Experts of a small language model: a shared expert of 192 neurons.
Below are experts of layer 3 (counted from 0) of a mixture-of-experts language model. Rows are named router (the router's row for the expert), down (a neuron's output weights, with its number) and show model dimensions 0-127. Each number is 200 + 40 x the weight over its row's rms, rounded and kept within 0 to 999.
After each expert's rows: "comes before" lists some tokens at least twice as common just after its tokens as in all text. This comes from a sample of Wikipedia text that the model never trained on. Tokens count by the router's weight.

# expert 120
router,251,199,242,101,266,232,242,197,167,215,122,196,188,207,260,234,169,190,209,169,204,245,241,247,244,165,173,182,265,261,141,266,175,254,135,285,163,187,207,219,129,196,181,217,281,188,190,236,169,154,171,214,184,180,234,181,193,230,162,206,172,165,161,239,248,160,204,163,227,183,184,134,166,207,176,192,145,235,181,209,228,244,244,221,197,239,207,170,203,185,150,130,254,214,250,230,219,112,228,157,133,263,184,161,235,202,242,156,137,202,187,222,152,136,165,185,224,232,231,270,192,235,195,146,144,198,255,258
down0,210,232,208,197,154,235,245,202,180,195,183,261,169,223,151,299,146,163,222,297,206,223,163,138,195,186,162,242,208,108,205,103,195,185,185,193,222,214,140,242,165,168,214,160,149,162,198,241,245,224,224,275,179,177,160,205,149,154,93,277,245,202,229,170,294,262,141,208,209,196,265,156,263,221,201,160,166,171,211,188,191,183,164,206,205,212,155,173,200,228,220,236,258,215,188,269,244,203,190,167,212,226,211,214,127,139,150,213,124,188,130,151,217,141,135,183,169,188,226,129,202,219,309,203,195,176,174,220
comes before: " the", " a", " his", " by", " to", " an"

# expert 21
router,185,178,200,227,161,167,185,216,188,201,194,249,201,183,248,252,215,133,206,175,212,147,195,213,239,190,230,240,210,93,192,218,217,217,112,212,183,216,242,218,264,229,242,234,248,267,236,172,156,165,144,178,168,182,203,117,189,271,239,237,261,142,182,229,160,141,209,159,231,148,219,247,188,120,261,164,226,235,180,190,187,168,215,265,185,142,198,153,191,180,259,217,152,205,217,214,176,180,266,176,177,174,246,210,179,213,154,237,233,215,207,143,200,170,207,165,250,136,217,200,168,253,257,253,234,267,185,274
down0,184,207,241,167,220,160,211,206,201,214,226,214,162,320,92,218,196,189,216,129,191,238,200,233,237,250,244,258,249,220,274,246,201,162,210,232,193,199,192,218,136,239,191,177,148,214,220,176,167,266,141,160,173,189,233,229,138,207,223,190,181,197,187,230,190,188,194,179,258,210,174,298,230,126,216,246,241,194,186,190,256,225,228,244,165,169,180,190,140,214,224,157,142,203,262,200,170,192,217,240,251,223,190,303,154,276,240,213,146,230,201,230,149,208,168,186,177,212,238,222,138,216,224,255,227,109,254,170
comes before: "20", "19", "18", "15", "16", "22"

# expert 94
router,228,214,190,204,232,217,210,190,209,212,273,161,139,193,212,191,251,170,229,191,220,182,107,257,258,147,252,236,151,157,189,236,254,243,135,234,152,236,213,154,266,225,217,241,204,234,241,236,134,187,218,173,197,186,198,243,148,177,261,286,193,187,228,269,140,119,187,165,123,142,179,253,200,230,230,171,216,273,162,159,162,272,226,226,166,154,284,189,170,157,188,199,200,173,134,163,154,210,211,183,177,189,213,257,228,218,213,160,211,139,177,170,159,193,157,131,200,212,236,168,152,212,186,227,154,260,260,252
down0,245,230,171,207,234,173,251,238,264,204,200,151,200,205,107,158,166,197,231,223,120,138,249,216,149,240,202,205,173,192,216,227,252,134,203,172,203,160,184,167,202,238,161,224,239,119,243,191,205,120,201,226,237,147,230,165,96,202,251,144,80,240,170,238,159,279,243,296,195,209,165,124,188,136,255,229,195,165,210,252,194,231,153,213,220,163,211,184,159,134,129,215,182,199,217,204,191,231,181,164,168,160,176,189,111,199,259,229,259,248,237,197,201,173,181,224,169,237,186,237,184,137,188,210,193,244,163,253
comes before: "20", "19", "18", "17", "16", "15"

# expert 72
router,223,174,230,195,238,257,219,206,181,238,134,175,163,238,178,176,217,162,235,323,245,223,189,230,217,171,137,125,256,172,156,156,163,253,249,241,204,221,163,211,190,195,190,219,196,142,282,200,204,186,246,229,242,168,189,143,248,167,138,205,263,181,266,250,236,180,186,193,245,194,242,217,195,117,178,108,184,221,146,190,195,234,168,199,210,192,250,162,208,165,254,166,253,209,217,143,211,156,300,133,187,186,174,152,139,207,161,251,120,155,187,207,180,199,256,231,164,202,152,190,192,206,218,126,138,207,209,200
down0,185,191,171,216,185,254,209,261,230,167,224,207,191,164,170,267,135,115,294,135,190,239,156,144,276,271,151,179,215,232,232,105,179,184,223,161,206,226,230,140,251,215,203,150,256,163,238,199,195,182,160,248,213,178,245,215,170,175,176,297,201,128,299,202,198,122,234,200,239,236,231,202,287,181,239,129,163,193,195,257,280,233,200,137,218,180,173,163,168,184,177,194,239,209,239,189,161,185,212,216,160,247,194,223,268,284,218,194,189,249,126,203,206,95,246,215,186,256,281,193,210,276,252,215,138,228,186,187
comes before: " a", " the", " to", " in", " as", " by"

# expert 63
router,214,190,215,153,229,226,208,168,197,327,148,173,165,192,222,208,244,224,235,252,229,230,275,186,256,254,139,165,253,234,160,180,214,245,239,196,234,165,156,336,191,220,181,220,222,137,224,206,165,203,228,178,240,160,178,214,274,226,124,166,221,154,249,214,270,147,191,200,230,193,208,237,166,174,153,171,154,224,196,196,202,266,209,153,223,231,161,177,183,224,144,150,251,251,188,231,187,155,208,172,202,166,212,151,172,189,199,216,206,161,214,223,217,203,178,151,246,237,128,249,256,190,207,144,150,191,223,235
down1,260,204,158,157,201,230,150,148,182,172,204,194,119,214,190,184,218,232,211,190,85,250,202,243,214,204,169,267,264,250,143,198,149,157,216,247,208,185,150,184,163,241,172,217,222,173,177,169,207,159,206,235,143,179,145,189,120,211,207,243,241,226,175,200,219,206,132,206,205,220,236,207,284,238,209,276,202,182,248,183,241,234,201,210,238,119,87,124,263,194,255,178,228,177,189,196,140,175,199,189,143,223,265,183,198,198,188,146,172,203,201,282,116,200,195,193,209,126,173,147,221,240,261,225,208,238,287,254
comes before: " to", " by", " the", " in", " a", " on"

# expert 25
router,163,192,189,207,225,218,229,148,210,190,128,200,197,278,165,229,194,181,196,168,245,227,253,247,223,184,156,171,327,159,199,138,208,221,163,207,206,198,242,174,170,237,202,230,261,194,187,179,195,209,219,152,247,129,226,149,278,233,193,120,186,123,234,212,263,130,235,194,191,219,153,120,92,153,146,212,169,204,248,222,161,228,230,248,220,221,231,271,188,189,243,139,255,256,191,160,191,173,188,224,163,269,116,121,218,133,257,201,167,183,202,139,208,195,140,153,219,170,226,228,242,218,214,179,161,160,193,227
down2,248,229,184,198,178,209,203,197,150,232,176,137,206,212,232,200,179,234,253,222,216,143,188,193,151,179,255,207,195,202,211,221,182,206,270,177,248,182,191,198,184,277,229,296,177,259,213,222,165,153,183,302,219,174,203,288,227,235,247,160,197,253,144,159,170,169,191,165,226,217,193,248,133,156,288,150,163,202,223,180,204,272,253,213,209,214,267,208,229,203,202,206,213,215,192,180,139,236,180,206,206,129,203,194,171,196,182,169,253,236,170,172,151,260,254,122,187,214,175,204,107,197,143,167,293,168,136,204
comes before: " the", " a", " his", " be", " their", " her"

# expert 83
router,229,228,251,225,245,203,291,197,245,159,154,242,213,188,206,131,161,265,238,144,217,195,237,206,226,221,227,238,125,165,220,227,164,131,170,269,184,179,223,146,178,159,239,198,208,257,265,187,205,210,175,214,170,170,200,196,172,213,228,179,160,186,272,224,170,268,176,232,222,169,164,213,218,195,187,142,270,231,176,150,146,186,250,259,169,248,245,164,248,227,160,206,203,237,198,158,149,142,224,218,160,272,160,214,258,246,191,236,213,130,174,251,169,289,188,124,149,250,236,236,223,188,173,205,159,189,211,205
down0,306,144,151,186,238,166,225,200,125,302,270,131,223,202,209,136,205,211,193,179,174,156,179,195,186,232,196,228,192,222,195,207,208,251,202,219,186,213,174,262,245,129,135,215,135,227,174,199,165,213,226,164,135,212,100,248,220,250,252,243,205,210,148,200,164,240,206,190,191,174,163,159,212,213,146,174,245,166,254,130,194,183,207,171,224,243,236,159,175,247,172,136,122,198,204,235,217,186,128,233,152,158,247,197,159,251,286,244,219,179,225,190,195,94,199,184,185,220,161,216,249,293,171,214,166,222,170,197
comes before: ",", "–", " |", ")\n", ".", ".\n\n"

# expert 62
router,203,171,247,201,245,167,242,219,236,185,136,250,191,153,216,190,197,218,240,137,220,123,177,219,215,213,279,221,158,185,187,220,172,153,225,244,257,131,112,158,220,169,199,180,251,245,200,204,245,160,171,160,246,193,252,178,181,185,271,215,178,182,260,233,215,168,179,208,153,168,149,222,210,183,221,280,260,211,226,162,211,208,224,215,201,241,219,186,253,226,163,246,310,171,214,153,144,186,211,207,234,302,216,198,205,277,187,210,230,125,125,247,141,247,231,148,245,290,290,274,202,173,198,199,171,196,174,191
down0,178,214,128,199,160,135,312,189,219,258,210,124,214,214,166,231,273,199,219,187,204,169,238,229,174,140,181,169,272,243,222,249,239,193,162,172,186,165,208,249,137,197,184,142,235,163,176,279,201,178,244,216,173,241,128,191,171,220,209,199,201,223,108,207,232,238,197,237,213,250,228,128,160,118,230,198,252,145,205,221,180,179,214,273,156,220,210,222,215,212,241,136,192,233,148,181,234,218,201,228,253,205,194,212,186,142,241,216,166,225,203,232,200,174,182,191,207,182,164,252,206,238,222,221,262,157,195,215
comes before: " |", "–", ",", ")\n", ")", "\n"

# expert 91
router,144,161,136,184,115,140,122,237,151,153,230,225,182,182,218,189,174,158,239,234,108,161,223,191,223,275,184,158,180,195,173,161,224,237,223,134,161,225,221,198,134,180,230,175,193,169,217,193,206,167,186,181,157,227,146,192,201,222,228,238,138,198,159,229,203,191,202,239,122,175,188,165,198,266,196,234,196,200,179,185,160,186,200,241,234,126,242,164,232,187,252,222,137,176,290,199,231,187,207,229,236,242,229,216,231,149,219,208,203,219,204,205,267,164,145,258,169,150,185,198,190,167,220,237,242,175,123,210
down0,160,182,132,173,164,221,231,197,195,166,157,220,259,268,230,164,130,210,199,142,217,222,137,182,242,216,146,251,227,215,249,231,218,182,276,253,248,194,161,265,192,246,220,102,273,170,239,179,217,257,150,142,207,201,181,239,211,226,179,163,172,179,208,186,202,213,278,183,261,176,201,256,205,169,233,210,196,213,224,217,164,197,121,200,193,261,172,231,140,236,222,189,168,166,244,254,155,137,217,162,203,181,133,242,235,155,224,220,260,208,184,184,212,231,254,277,250,137,218,201,203,300,284,239,219,171,199,160
comes before: "20", "19", "1", "2", "3", "10"

# expert 109
router,130,227,200,232,222,171,216,231,219,156,118,182,189,220,198,181,260,187,183,196,191,210,262,147,195,182,245,104,176,192,192,164,189,258,93,245,172,143,229,177,174,164,234,220,149,126,221,252,221,149,235,157,177,227,229,122,177,238,213,148,152,226,210,265,150,214,204,142,167,190,196,203,207,147,144,215,181,237,181,226,199,168,222,249,179,171,182,245,226,183,104,149,173,253,260,260,209,263,208,166,168,184,248,193,195,113,221,214,184,251,231,205,132,174,177,266,240,246,105,206,259,196,159,179,170,155,265,211
down0,139,146,291,139,189,224,233,165,184,216,240,146,157,193,242,249,141,255,251,169,169,168,187,187,211,110,172,221,153,247,191,184,233,216,197,226,241,187,271,236,242,221,190,201,232,206,184,191,212,190,236,181,204,180,199,198,216,170,176,187,223,120,258,228,174,221,223,244,242,221,252,234,132,186,201,153,208,170,121,218,168,207,207,172,194,127,179,160,163,206,269,255,191,213,268,237,231,201,162,249,235,186,220,166,239,230,232,229,211,155,134,193,202,246,226,205,198,242,208,170,230,219,194,112,151,213,209,205
comes before: " the", ":", " John", " a", " \"", " his"

# expert 96
router,141,170,186,167,171,196,197,201,140,171,203,240,222,187,214,206,233,145,201,176,214,195,212,232,218,214,218,273,276,243,153,256,186,239,101,180,201,263,249,247,264,166,224,248,267,224,195,248,119,226,168,152,149,193,160,213,162,244,187,226,200,183,181,222,107,197,254,171,166,166,205,237,200,162,205,202,231,263,134,142,182,158,305,233,162,164,249,183,183,143,176,209,142,259,216,226,166,179,279,270,199,189,227,209,187,236,165,264,229,182,236,214,202,162,200,196,263,170,228,164,178,187,220,192,185,232,164,205
down0,144,212,189,189,216,277,167,190,214,138,279,223,232,232,163,191,213,163,123,188,187,192,170,246,210,153,247,182,214,233,141,172,185,132,146,147,224,188,179,274,146,149,170,140,223,126,162,169,218,183,200,180,220,173,135,242,266,145,154,179,163,210,189,175,227,233,168,259,153,221,205,204,241,225,133,229,176,127,189,282,208,180,226,220,176,233,188,174,213,238,191,191,210,169,279,186,242,226,230,218,210,184,224,267,147,252,206,211,211,124,204,205,151,221,235,234,222,128,188,193,202,242,167,208,305,193,125,184
comes before: "19", "20", "18", "90", "99", "96"

# expert 119
router,214,195,155,201,202,134,166,133,203,148,218,169,182,163,220,195,211,200,145,223,212,114,216,195,147,255,174,187,216,233,199,203,270,247,181,175,149,172,256,233,238,208,245,174,199,147,220,199,246,157,200,171,178,224,254,163,137,149,127,264,161,259,183,250,147,261,239,171,127,224,198,171,155,206,172,141,169,237,175,189,216,197,207,186,144,135,166,164,187,183,129,244,137,181,267,290,215,282,224,224,235,159,270,234,136,191,183,191,145,210,187,271,181,165,142,279,176,283,161,178,167,208,187,212,223,234,258,237
down0,245,181,177,250,204,165,244,154,165,176,185,217,236,179,197,170,224,185,221,189,212,168,102,230,254,155,222,241,199,223,218,195,250,209,238,169,180,230,253,218,190,142,196,234,175,223,187,258,119,225,220,236,198,97,208,224,191,220,193,236,171,238,189,265,186,218,181,267,192,132,159,214,143,184,262,271,202,144,238,164,228,190,219,174,190,153,254,183,123,215,208,203,205,176,182,172,127,189,185,163,221,151,266,245,212,197,161,190,170,160,198,212,169,182,224,182,147,206,277,247,189,212,193,200,197,246,243,218
comes before: " ", " \"", " Mid", " The", " List", "The"